python train.py --hidden_size=224 --d_shared_expert=0 --moe_layers=[0, 1, 2, 3, 4, 5, 6, 7, 8, 9, 10, 11, 12] --norm="rmsnorm" --tie_word_embeddings=false --batch_tokens=[32768, 65536]
Below are experts of layer 4 (counted from 0) of a mixture-of-experts language model. Rows are named router (the router's row for the expert), up (a neuron's input weights, with its number), down (a neuron's output weights, with its number) and show model dimensions 0-223. Each number is 128 + 24 x the weight over its row's rms, rounded and kept within 0 to 255. Numbers have three digits each.
After each expert's rows: "comes after" lists some tokens at least twice as common just before its tokens as in all text. This comes from a sample of Wikipedia text that the model never trained on. Tokens count by the router's weight.

# expert 0
router:162088111132116148133145126148105133135151112158134129137155132141120115109140097134111141149106184165132153173097087159169115106188117145132159134157144083083149147126144100121123150128143139144167102137118119147141129124122141156133104160159126130143121121124160146164158122129182129124083123079105112111136083158127166134120121118130176113167172169154087125116147125120118134145160144109082102117132147146122088068118117151110161095167161150085099114097135135152140102172158172167141162122101111132160160101138143103126107150165119149093095173130142140102104133123102150114146151150095151125149103149119114127134119123128147156152144083130112162117099131115143127106113
up0:175112153140112116114186132155103122086140125138098120143098134158143171145087124145127179149103120110129157169110111122048152072131128129137119125121133076120105098106161143136173113123141128135113144163136136158119128144097109132151114194103157103126153112132134125115154134116117132124165120107129126167152124082143085131112192117135127104159126124125123074133149145154101151090113111109132132102107138165084130126115138089079149127146116144127123138114139107126148163112146133078160094127114123118117117099173131046084106165112151153120153128109135116106142140119146115133130136115182138156127112139110116149145114136144127150178100141152126121125099102132107136127149
down0:133126145075089096110136146110143189112117122136121143133151151148131159139112075144120115107140155121160140121135097110083132119136109114085075144160152120120111127144095171119089148111121139111159075122087133147058136167148097119173097129108105118122166133122172145132118119139144145116074128143127103137145128127114098133144126119132129123168092116125097123138118152127150160118199123175122090117123132106124158144130094129143097106142157142122094161164127132151119147113122150153116158145177120100136166157064135109115149172136087122144105157122139145106139175125121167143123134131110106107120100154115074124104133145112139166113131123150128088130160088130110145108126
up1:137090145132108161129146089102131135124155111130179112143101142106118117095141161122124150121134122141136142095126116128164097138155116114121113127118128149122168127102125103144130166121106135103128159106101121138119112122161152127119135118164118122140074138152110119134074122157122187169143097108141143083133127100115144107124135112109141131137132094117068150154156173103164086104142110164144165147133088136137143142130079140143116143132116136112150128075078148166077121123170133092149156121097095152136091151103131128178113143153134122146135136130119116123133196129122180148156091122136122131157107185083130154147125091160112124150191138153129096140117111154164145125151
down1:167115120092155109131116148136147118147158141121156119141124149101119119137082107132121102109125108089151123154152095099139128106112130111190151109084123131158133132092084096137148114122119126131157113127161086150099123110104115116125092106135160116103119115082111087063146110124096141133139142123107113135094151123134129109110175110081123118103180118122092116117072129164120142093138137163138114105153104143094117194122150181123096117122072128150095123144113133115109129121119141115163100171070127133139122116124174140116136115113130152118108112153106157171128115152117108114111099070100140142121132139143050134141138080123129137109151137119129088124122125139107106102147
up2:139096127109152124104089120140122151111130197085133141160090132100154153131136089155131145151120164112124179094122178138157128132168133133171131092159148105107113096149125102131184094120115159112142101151139126110159117125154139132116152131169138145070161145091116123109118125147177115113110098095115159101161116146143130118195140147104130126140103107148146129150132181106097117139101133134159137126139155158104124127107076138137083093115139149127099148132134164130111102158095111105107108138155079117107149121113118124131132182114118115139093125143127117121093116078101109119136126099119133133129097079145096163137125092083180105111123148124149140161135144128140124147131
down2:173114158126125085106140096122146130155134125158163117120139121128095191123087116112124096143131141140112101134095114107126150125131155179141137099125145122115112150073164128076130150132127151118123154112147095115153118175073103078135103119144103148178146145071134123179120104143108112131105127120123106123122153120137112148185123122163126122084121120132106146096172145135116098147138137130137115110107137096127134149080138156150132107137157132121133136102165106123117148138188120094141127128117102095109166079147100110130142103110120175181110146131107128136117164090124157176141130095091133087141137135111120144124124121142146089108148132160155109103189117127159153126115
comes after: " ", " (", " a", " his", "\n", " \""

# expert 25
router:161058137072165150103127127158171127144076119158165089124152154170075149113134121104140128121133095113116156136114128132114113143122102124130118143122088099117133152149149110151153110133118121160131113173107161146109144095118169144129129111115125177161105111128130109155133103178122098160126139146122115123125095133148141117136113143173137122119137133116147154101092088117144147115147153115146060098130154145103128149162137118073117121145133152153119149129151112150142168140093088136168121137123122123138101114124134122147132108149123186057107128100166112144126159120134134141093169149075155107126100139134122138158105164101157092116119151108143086097126143124106157103112
up0:132176134135119156109146088169139148098126154103123155123102109186164153154107161140128145116139158118135100116093104170113111130153144138099120106103118100118117115121087110116134135120165146145123093127112110088119138135158123102110131085118116118141112146124119146156069151145092102132139131157099124097116105166151105103141088139116098160136139135116112114105138135107114154120111114150091123130104128090153112060168103131135167095107096157153130106095071142137138125169112115118140132044129129188120106112097127129132091101145128118095133116123141139161140149164090105155141096128144113091088096098106123134131106126118130082150171118100123116118165100099127109154142
down0:149133147152151113164114110137088154145149095107134123144142102111131148113161106137117090152108110140113149117149161117134124120136185105148131122122082165124117166140097123107133086148119104141115113149132127158149136101121164125115111147103165141145147105103123144150182086155139087084126104115138104176182161127146119096133114105113113106088142109139140145123144130116126120119062131142169144158071120138148162152109134105107132134149091156112098158101104114105084122137124110127128080144153147120145123161147136124156140173120158108145105115140129176086144143128133116135169150115105129161085131078159077145115148089142107115125109146143178101104080127107130166126158
up1:102124121131087102133141113139119143129129139133110140140160146136088138108119109141139094110096116125171104133162105173072133139165137157125141136123156128121114133123132160158130081105110128132092121127143163102118156104094114141128117100143132107147104109109152135117102153098087090152125135182096135133125087091162170140129147126156076137112146161105127173128113066105128104143140074154120150125174131070157145131179139121139068146108147103101138142104115092138104116122101120151123127136143130111101148141140105110105121068115132111125115107139121103166137153129135110129113170168115162128161131113140100118134140124085143156070139210118143122108112120115147148139096
down1:135137134136121111113115162142124099164135132129116099103142126127137150114110121121185121123203172101140183163128148110144114148121130152088123126141120121173138090141139127078110145144169116125103169127155129110161154115083138151106103150078104065113115171121109162125142132120125127093116164132148165162114133101104130133098142144143165112130148089125095166173131108184100108142094143117124077108160147115148153107126152147137152176159147102113163132149147130129120102149094111158121105160158159134169128124131145096139093098138117113091102152137127135139131117136192097147118135123114169129153105137151130137100147141097136139134129112111117168116129170163121134141161
up2:118083146130122159140115117152129128070144144081149131115125127092130143128151134120124123111163106093129155126108093114129106157118117118114116181136151152149119169118136156151106166129181151128124148157127094152144092143134141094086064106138117164127113137147128115083145148134175130110111116091133127114096127128136097126171139102090192156095151178181086115140114115096134166098120117128092145060149112151137138134156077080157111091130101101104125135121146148124102147144122106130092166182141133146129111081126092126153149118106100108168123114132134127124149118150140120144133128127087102124120140109146127117090176117105129128083114108137122134154110109146124130121130
down2:092107135086114146107167126170124123143105139080140173114149093179126092097106084104087123137102153128140180131153104141138173123164144080079100088128122075142104093114111123103146106118151111099131143116106119128147105130128112105158099124127179131133098133109114128149144130172095130121115139126143181111125106113089120146104141124149128136101132154131174143112100114121106085136139116133116121106139142102123137165069152104128117097092111136155096139135090153131137147147135136127118121137068140102118103125120103140119153113133146098115106099161114112090117110166112164116129119111094099126143107142083084108172114138131150103141147143117122146109125193129163124084141
comes after: "9", "3", "1", "6", "8", "4"

# expert 23
router:114111116131135120098135142145165138149154146106121141117107105172136151138092153078119129130119133116098144093143117144168117111146132157088120139173122134122116164146157106102107164101116120159130153126098075151106124104109136099103167153104124115103123189114140136101120155107113106122122117117138134163084126079107138078098123124075106126142104144155161133170147146101156112134075139103142123175127112136146117131106121090156100147150077112125121139137126137107106110072105112123134057132137152168106119118105150129108093156168101073167123143146127125163131099156122148096145138117102139127154129135081129104105118091134101130138178155100156132156160105130133124101111
up0:149114153116112156171136159129122107128167144153108104112126093134141120140149155104133154125114141089106143198118150097105112116146153116119145148136092120120127148116123178150109134128187129189124099127146109141132136169121115149148120138119076147105148098123120142138141161082149132135145154105159169136109146090148139191132108141122110178115169105100124154126097156105139094137141146126155136115145120109141134129093078131115117106125095136097125136160101146127117153125168140102098090146120109074098128155124175115139148112152128133121147136133079137151112157158089074136098082113112127089170119167149113153088148095153108150119123155142111119138109121114109112172103
down0:135115124172131114141117134123129127124108132161130130142090169134124108141113139139064115115098144104099128128139119111154105109145104102104127119100201115144134113133131128105141124143159109124142127123114105119199120121128149126095139091152177105147094131129137158101097102080080126144111117104099126169089094155094135107092106140169155112106142152101165098162117142090138167113140155134128143123150113119110124169140117129108132117139103145100097130130116092148115127127093107152142167122122159119083148164105174101086150114120132132093108151120101122121138082149127121143099104130078118165110168128124185112101112158119143138127157070109174142134114064126135133137146
up1:175162104107080161139113146129120156130134158146146107137115118095114164153111120079125151135154116121145156130126137138143135144146131129130103123130162187141167081134117162118112112111158119118138140152092184113126071164161143138109152146132157130149144165112138116176090117170120168138082163103116085138132163128133112108148101112109083136118106163143092170135136132134132089121115144145117120145142150135092111091139155091128109141134114158118169102161061173139099127092150157127162143131134120148135115089151110123124124112115151101131117121149122154103076135145151102120104120172119120128107144097125104130100144124157178124114132122140131088106171097120077134100141
down1:124140155181134133110097128142140127154129141174162105157143119157162123130149108133160101081140095131131103112118140134109108144147148110110126093066149113163123153147095150107140135133109088129123165130153138144123126118152103123123088096127148138114138140168123158068115116136101119088163113104156101095133111122116147128138146114139139149137142168082153110077114130130123140178157097108167122111132092097185182148124125132181108126122121099145158074098196121155160147128105139117134123173135097114102116171134129140132131141121160156130104156093115159127122156133153110155136104103112116155083127107113075134116140107098119091119145172120141134151095100131136131150125
up2:116163102161075168148148098121141105097187142130136092124103148134116140124137121143133102144122144112113155114139135140122103127119132154129143135121116108091152129126150079085144140110119169097147126128133174076107095147114117117090126143104074174123141127137138172135132082168134089161133110143113134127144153142079160139108134134165123152144092102113156135141153120122129145172108140136125149131172109135113129156161110113128172077133126110103150145155112094117112135119114123149098117132088117096160144163148115190113166171140102163113133113146093134131119069120111119143139096149144147127194114116144126122137111120161117121150107132090076126133155070137140144090149
down2:157140143118150114146106131146158158132097087110076114143116114126130125103128121120138108127103132112093101148160164154110131082139139154133132159111162120120093140150130125120145147127181159125172146128101110128110127115144110101158108126118156106115125134089134123127137171093163132130086106145152104126096125154148121121109129143126130158139118116159119131104121106117164102121158076147137112100099142111123094137118078174170160133121087136078168126152121117148134139136155108147137117121144178141074163142127165162153062090101131130118114155083153128108129109083156188153147172129139117122127145127143085106104140122095127130136090129076127126182162154153102110162130
comes after: "0", "2", " |\n", " one", "5", " part"

# expert 5
router:111110126142120166113119142110174135115146123116138140130103129179139160083116128094122151104129149100107127091127159131152143104105129155094126123164106092145068122126171109143105141121158134160110153124139068151133103132136126119127161155111155115074120164157128099125137109107155119117164111128099153165083110114131151122108150138106097098136124132133113119174148165117134164127071129103143125147084124166144081129135157149098130147131108129094141130115100164112122109068121133110086069134110087151151100113084126120099097151145117080119128116145108159140113084102150126108130142130109127138146158092101122134097121079137105088125150186113113126131125117161136124096150
up30:129141154146134142144107147112111149139135103112190132132108140143139078094131137145114111122111145103105123127114109138085091170120109101128144133140160141103109148102083112129159181150142101117090182153096119158127167162123134116172155102126130097179123095153125159146110104175163101157127166149151117155190112104134170118147130150135112180116148113165121103113147106124105123148124122093134159114113096147111122144143118178135189104137135135113128126103153131116138140128112107127162134108099111114125178142167099135142123114151144168148148125088106103152157098151117115115115095125117107169181128130136121134106130116138137140116125125050124138166101125104151089119115
down30:121146095105133110076147107098150158107112146076121150137132125135127158149114164122112071116157148099158151154136141107102120123137135126110124095113182102152155093148138067128114092146136128103151120140161122192138081100114122152092133159096120106108088129083144092108133130077158129143139120062133121129101110104135092110127165131123125130151139137093133129117118140156137093165085172106109149097119108137144159143142104115111106158086110099132132118118141152117160149127148136153110132118130130116125102116126177170135148107132126134155134139137149115155079162099120176186143162147158130126107151135112109129130151132127152140109116162160156150115180115124131105126171
up31:118186108154141114125148131107125123159179125133106128159175125100153129168127123163136102104162100105142136125134093143122147190131094136129139155151144120147118110103123109130129108096148166127120152135155107099139137136140146140106121149115102061127150111134128102121126107115135086124111174082155136137180146065135108137135108098144119095099208127185096122091161133130165176143121127172164134087121105125143105123140110133098172134114114117124148141123111114135148125149133118153109155114152138109096141114128164133089120112130170135143125133135093196149094129169130104118113141136135145092134093128119127102148140106154165141115107118116135069133110087139147109144119
down31:096107132156137164110113163161126134096101100147137126108115161115151092088112129095154142140168141144152101160105162135134153090144116150145085109100085097076144125153160127122096139173097151169166113174104136132144131128091106132126147126140131167095149134115150137138130105129131148146139126166051111168089114135153121148104152127122150176172075129129175156137126141102102122137155147095111128122136113114098151147113109146102120125180159135104138123082126144095108101133133129122112128106081097138166123124112130118140110123102130091078140106142131081112142101116116123124118100123107110128121142166127134147160130127141127100120196136140107188110148155144114126125116
up32:097098112171126091099109071145101141132102144126139106125137100098110135112147137148139138164149147150158148144140137142131114124101142152104149097144128133155112202135129137139144132164156148151141086136147103104111145130125105178114113133109140151130145112157107120123121119074160126142167160121132131137146148119081149146163145123100167133108114131107099135095165086114100101131118095135131148138153148125135099127169149150116143097144141146166101090105097123102176165116143103172110113144115094139135134181134166104157127115168135112181128130126189129120138119102116115101131146124134141146117079171121154134154141142122140114111159188086137139093077126116117166176131
down32:138187136124150117129122079140128166115145136119166092148136101143175121133127167105141120102140096122123147123144101124134095135077153105118123123142136141142130167111124131109099096089112163090097075111112136166134111162108101120116145145180117110154114127094113093123160135113091140134134120101089127129127147102179148091089149144175134185104093109142129141107124104106147099152078123117163155129153126151123107125119101133170133178171158101134118123123147140152157093166142136084144129066147127128127124137152126156131168107085123064116115100131145126173106119136106145146121107137130130093117149106165129130125147141134117138064115133136123098102139113102102125123132
comes after: " of", " in", ".", " to", " at", " for"

# expert 4
router:141100170156114094143089124120105149138124122130094126096129097109119124106138099091084121151137116138117126182138148105081115086157140110159119119131152110129157142069130097124118122100137114106106152165197134170135121113140133145113136161094198129155138122153112116102119156171149129101094171120138117106130086150136145117167150140116122143125173140144153115140103106139095176124126098093142114120109125149104157109158162185121165134145105123108120086088151147143167165141095141114146091096114116077126105137128155129137127098116124134118087148118160089092123142090154101155146122143127105115125115107094116123144138100127123114145096124116152119157114116105067128130119
up0:131113090126097131087161169120093149118111121073142150110134103153175109091148139121145105166170127119106093174123136136101103087157085120118137132107107135114113151112080159113140115109155105130148130133164152121075084187095131121118141136127167129116139179138180100089132119081132080150162113168145142139150115137141141123146134142090149138157130137132193087157110127125108049149135164137124101126135142130130138128143168116145142121121114135114125158130140126128100104108104161131118119147165169126120161135134123112123092132139170133115101128106106105139095113139142101138134113115138156159135156144109107117127144166118117163061159104130126100121138121115145154140141
down0:119152151136158106139124113143125121133117104106102118077160136168126118127136154134121176157156106176135118135134156144079136099153136153085119111103129131109106126115127143151124112122111168098167133137131105140152109176148115132155149122107154113188109087164141100129102118134103151112132120110100148107123114102111118120136132140120155118119114104128114098173144106122155156145119152106153118078120159184168112120123150109126087144129142155133131141130112101146119131105170182151182121131132169117123116124189102099134118110166140096133142145118147155109107157183098093131124126120141171085079143142180181148144139125115104126127090161151167138126128087159090115159110
up1:140129162105154150088135115172154089109102094132130146100146115116135169142123139144152138159108146129127135183151094125131099098127112142134129163116107136123159080106165116163146154168109080195125116118139093148108127145140098112078111095118158134103120106124133142143118087139090120126161153119123125091117107119113105153135153120150157115135127136146152086138151101117139138150135098132114146103152131117084124137108149109119098136104100154122146128139101096109150067140148134124112157154122112135069143125145152101131145073175154142155121143158120147079089098094131077117143138071105169109113134111118141133119142148117099113093128136143153168143117120141157118159071
down1:144132157110145118108124137132120134135122134085162086113153153124159139139126116085102154158111121093119109154136125165129129147134161117114100132162143137114088173129117146134099079160142160137125129133137101136093118122093113146123138178128133123128165091097125095101133140135131126165159134127159116094143129129122116123115147109143128099124110154103129142093159141116112127109138097134139089186141061111096123114116139165118151152098075145112134154112122155146100182116066105078110070151121139135110085112090162097100131140072161111093075107117112096142129114147130132138142124147103125143067103124163083099122122160115164092129123159110129139128144118124110090128110
up2:137165130160132150126133100129110120106111104112108098173106154123080185104111117120156125082130109114108132143125118178144120150134154133175126116115122121108121138107125135126106105125121176142118116164161155140155137124135104121106136154108112123129134119110151122137118082133155125128164112085152109119092161125107147126115128137124119113102111145170128070125160106097156128138096092115125127119173175097124139159147135115155119131118161154107110157119125119110099134125127134164131151124120069094143106205140152147128102113161171099157120065154082121111150147165104131162092124134177142130095135177065131137161080142130143128083125097118113140113129103134106146148155
down2:139109125153153063173097112127078133130120139104107120129124113100084139123139090125151120101149106127115100171144104089106111181120147157175116145164148126187145127114133122124103096090120153127144110116127139139179119129135092147152152093130130108150112164106115155105100139154124137114164096098148127148120093125129140114106114179102151147102149127152092145139130148152128120135083144120141083093123143094122125100133165147173125139149109111105140111102181135143106186145142111126126155107115135141171087117164155142136151136067120133103100168118107127128151131111140097075113121103160178123110143140108135106122159114099126137137135131109114110078144136167120146141164
comes after: ",", "0", "2", "5", "3", "6"

# expert 22
router:158166119114132190150155139110153098138103135122109119103088115094142196114145148156119106108142143154125123134134152105124108086103135117138117109099098124156110125153137134123159084138145119166123108142113118165135120161134109104130102146095130161109098112135112106079120145115127151154105117168148129088089152145140121119141117134108122092132143159089148116121098115154121129143090112168098103116115134159161133104115118116135121120138140101118190084099133122141084084170097096137118139104098148130102113115139101134158143078083111150161148124112117126116162130123125152115115128129150144104178097110143121091072167141124134125127137097133116068090132101204106134128159
up0:082143134163127159104129116126108149127139142117153159101115107134134120183157115115086154178158114121125110134113126133112107104178146145131135122107158083119124096110184108129156143164108177105129140088115128131108152152091132097174145105137150131139179133136140149111148149156176119120126113107138155105139092154147121137112133126117189092139095180091155114136126150137090133115134143162123158110178154124115130090171123120111171127154131143128114116127137131114136157125125089107110136162111157101138106188131103153136107179129058148103185121113116164118119113154131151146139165151150111121154135166129171135105142102155117129144167147141119131120167122128124112149134
down0:135131077113125127081160116101155127101159102161096171096112132108108158146147129109108095119154109118122111154136100121120131181175118091120149133149120115125085141120132116126090134137113127138119123115164140116121159141133115158128105115132129129171134138160121147124125111127112155191133136133170140120120111052117107152109152090137065151123140128137110101106087112147107126124147141139148104134174125109108099121124089139138134133089120118174128175124140106140125171143112106125168156102154115113110174108150112149120122138104067122175146121121099103147137137114169102153166157170155090150127121106104160201165131151122131146134142126150135154171146108096150104117132
up1:165139159135141136092105153113124133123174135117133125187144083089136123087128128124124125106130089145143169128157106097142140126093149109107072114171127133174143073177131105134134085166115148130096126113127107071144117133130125123130173095104092150093157082139092109160095125082130164124131137149079115094104160152074106156149138148113126118111134110127146169092133098158060111109144121115145100130100140129112132148115109108144136130135121125110167126145137126085164140140131150121112121112140126121104139154107152102092125140106156100140112112116115091150117105140156133118116093084131117181125144124150145140135136124122162094141106155159120141090153110161135097138102
down1:140119112096135117133135093118185135158086090103152129136119124134182093080103108078121110118109122152125131130162111119090131166076101119113133130124115110104089112092121126140126162116081141105116113081151126163135178123150129148142149097174152090154147129103107099104069137091120132105116129132139120141160113112130125134126132175141134126098113076147148116101174144130132142136148138120141144136146169105093144112176092154121147138187138170143105112148132113188135135131129126129106121108112181141112112150123138133126141160151141139096117120076158157089137116141187165127096104114097114151138117128123138133107107109089136102105172142127122128151158118117121148126155
up2:103145141152140143133132129153122163125112141154143146154103121144166117111132127145136131112126165115115114138086107126119181139137155175132100173125130120130141083154131139109112138088116117150177146154087130142114106084129165075145144125174131122135134115157054166155128142143085095130139109106130135179124143106108109091104147110126140123141140126165171126128170109081108121090109120123135114124146128158161138112155144095079078095082134152095131170144123151128141120101099070125135122141132125137131121106115147130076117165133153151099173124103153097123138127089124130125136094133169132093116109161142163147126158151115110108174141165077127112086110133142132126108126
down2:129174129133126134128105134115128103121093159089129110154102148096149133139124107123138135107174104132123109177144151106142118085136151093140163089156124142174103148151151152086146100132158135147081114122125095138066150110169093129118150096136122173177146133150123115167056122159144094111125115133133127126087140144138091113143124128115137152180113147115106163114122169124143172143116148121127134149107130131086104121102134138139117086134109145171121144105129135162118142083138086154095107154104105089120169140142135165132120119116133154118085102133139145133120122184126113105091143113171112102158147135136097134098129152105113119151128141159180124139111120169169153127106
comes after: " in", "|", " at", " In", " by", "In"

# expert 27
router:157107138135117138155123134140122112106170140113165143105115144094149150097108124149118116152145143132103120070130095158096093127115091154173168130129116112133081111133122144159117150182133135111160151111139158139110105110163156141147104126142112136121139112105101139112105090123132123177170151139130110094100168119134110129122120148155107136122178105112132117129096168125193154165110136141112125124144116121170092124099145120136119153120167132115163146108116123119186124115140152142113150132147137116114170120144126162160131132166098159137150092103119102089086036161140135136155124112164128089126128129107115145133128107151139173094115125131099131122111088168110063138138
up0:150109165110161118181109110076104088156096158165087154136091141145134119132108122120145156162166122133094163132170123107099156123097173127134109137160057114125151120132111116166167150122124094117158096108140106104164168106120156157143138119111158092120123125159132150099117136097114139140093102121141137111158132078105145133100140109117126142135100109108097126134175096105131116145138093134113156127101103159107093141117141101152120144175097090108164170134087166102166091086128128124152135119115144156097153129141118121130167124155104110140166130113120115139148168109131126136172141122143129155122105122129146147122124138083093095132105119145089161124110135104095144131101
down0:152160161170135077103126121161160142103151123125131148121134155098155135128161131113134134165051160123143161123112132112083168105104084141150161165136154107148082114111119120105174172111104123151090127127113123116159152138144143118141160141092124152115185110121081118124129150168164153145101153128105155121118157134126127111147144156121109094135173106139115142109138108133095138124087143095127144156143134134132142111167176093152156129127148119117113129127145134100071138130137134130104153155118106137131127124134137158129121145135118116132136106162091158119116171137093129108193125153161114146118171066115165116115136141152115124160157093148127123130108141081089090138133
up1:115092095145129113132109105139113099153108123079141128176130123108133139116101134093115084116163126095158087145129139107132113092159109122141133111133130143120133115135112113148149127113094128078177140116118109141152107180153083102092146166116102122130115118107079149092111135132181135134166081118111114158154141150118116145124131128111100123143162160161132169156135088162086139111102129170113124122145169125116138184136165136150115174124152164139140107127094126116183087122104113097079095122131150103104133115131115131151102138140151103132135154121104162127150152081133142096148121129109138123106130106104143131111145173153079132175144121105140187137167151117094147125124
down1:126131081110143111151140116117149145127118084168132105124126140195107082127137112101112140106136106123129137145100127144071091132144143182127142114172130131153123105132124132115111120108091121126095134116144157105169085137118164155193110128157111124191122126124184103164144164103103103120191140137121099099127145096166170136157096129187116138100114098125118150111094113138122142151096128126137095140126138113133151156145126144122168116091142134112139101163122123152119151102152125163132094152122129109143138133144105109097153101126087112135181151142155158130079110138140140130129119118142135158127169123099131178159108103137133132152147120168153092154109122167129164136115
up2:167128137142080111124125093124123167111142156149125097096063135150107138139139144167117130117114095119102117156125148098105146174098125092091146124148180166145114131121119115168195139142125154137171135126173092107107106150121125117124155119134158131102093107149136122097123070143156125129164099143131097153120172160132102119129169128100165123148125129132133118144137135142078110124155129105138132130148112120127112158083167125120108107158113178143122133111156105107090119123175130162097108115126142142084123083150129126150118126155145177119160136129084125094116126115135127125152133103131116118166141118106101127111125119096126112097107141108154137114066090178145169151166
down2:157143120149179111151142121121125100140102135164158122072152109112131084120167132104134128109124139144137108127155136128120116108151120148118101135141107094120137127130156109137087130169119128128089146118132137149149116114115080176085154131134121077118118152148100112104119119154089097153138118137127107123118098080098100130150110107139111122123133147126169100128156148098176128115136094140133070145129095106129137120120139101085155107108117116148128151096123112138131155116129150076121144122093126132099132114082108112151124099129116101131123159064128123117110143132144159081148083139169144126151134131144255122113152100160118125122092108126139136140147163128113128138141
comes after: " ", " (", " \"", "-", ".\n\n", "\n\n"

# expert 29
router:141143116097146140107141134167104119142126113163164164118127113110150100124100150136116118122126137089112150168111129082135106130111157125133125132096180095112137132130116133132128145138134136119138153175148190137137073135100156116153101104135153128170107119133143153115147126142136122109160117093101135136136141123149120115137136120140159119122167149133105102075126162104115103125175164114170100122154090153068107121109092157064148159099168184149118151109135177146138134136122086151109170141147117139151118125146120118090132105167135170126095091088153136123132102126140087098125137092155127156116105139090117147109111124107131161058132119133151131170096126110116095142144
up0:096126083127139139186133132121126149106158133140123141116106148080126156139140124125151160125134107104126155139115119175085130091093092111111134129118119095099105142137128092149104126161166190098143129173096121137108143181159145116104104126116163115093121080140142116128170095146122102112112105148095155140127114091125108145144131126156130128068125176147186149093129115115142115104122142082131143112128162109152140132140143130141132101101135106123085072118156149122173165118105134090117091119142117144084122136102144164129152133127134140139143161120112135135152121086131126146143169131165165150159120082137133093113168129138131102110121164097141191162139138119138135111152
down0:145140079111127164165118121109046115112166105134137179119130130145115152119126102135103114145138117100075146149134142137109149106122132100123149101103141129075154120141106100152170127131115115103108139105133129169159150149119144147118123125111158103096167115175146109108150119091107158086143140124121137108134115153128141106139165139162133114107144132111122099162117101103130138111067138107155167135132140100114101128141145104141128100105144125129116150144145159132139113144141160182115165116110114101126198096148137102096120132144124112130118169080136169127145121171117089159154138108130088122141171159158141104095157161106141138143135086146148123149133110143115169199130
up1:120199096097176124106155111129150164130126148165163121135162135100116137169154172090142131150119145157128152144108120148141119122105112144127157112147101131128111129176127093161123170162126143112133118135164142132132112121119147107134118138145123071094147117130123134113117150140135130135160114162147129164140098125115110116139139146140106104122108097098100127124102135144112120196190101113105132147099083138134121123103150095128121092152142098161104145150141161135141153094154154116087183123108156133117133116091106162106158141145152075153141100129170131139134087122159102148060108098084150149142124073103150108132124096124145122129140170152150131098140105146153118142158
down1:138055168117100154151105148090117118131119092123126121111143138161134133129139083129182126125097114123074138169115111124094124093127129105156097101101122163153147163173100122140141160125142151136127171110112121095104125124149122115164141088123122148112135132135102112113125112135148117117126133156127144096126090115132118111143116160109128105085126141102144140165112113138129129122099143095174108108148101150116115124107148113157122126182132119121144116093128182140119084135152142144151077133111143126128128128102134160159100131123113131129096132140115120142119158148126075134196184125137140135132090163121172145111135067049149156089128116118118090133107115089105156139090
up2:119150142153098100115148104119110124143120124101178120183098119082124116143073149119095140144144106128113119136138110140104163128162076106133137122132134151150142138080082104121056124114134128185074082122080092138110120114123136078141134150119144156113077150075108128128120112134078148108126122128115125155117113122140060142116102099110122118126151147117117104102109147145138108125105156116119132137149148096074087130113074149109073119124133111145158133118125126126128112124094148124098136126147131085122109133109106122118130153060131122134184115108133096154117112170115152116149130126131133111121113111104121106095122122129114144136118104130104160110137117145182089124169
down2:112138118117122142142081146134099136153121110126106154109110131145124103145131123137156137141105103158153122141143124157149144119131145130095068116139140129152143150108140162133110132125121093152119117166145136165162098102159187148118107101145078126122115139155129089112132127162138123129139168126109124129145132119110117104128119165121113080121139114114113168151146140156194114155122097144145123118122107135136133164133152124121124129145112155139104075123181115140131135134132147126130098157067104150149188110117127136142151106157109129143151156163127104109135125113132149119080116099087128119085116145153000102127144134113142100126107163130106112138116115158136119128089
comes after: " |\n", ".", ",", " is", " was", " and"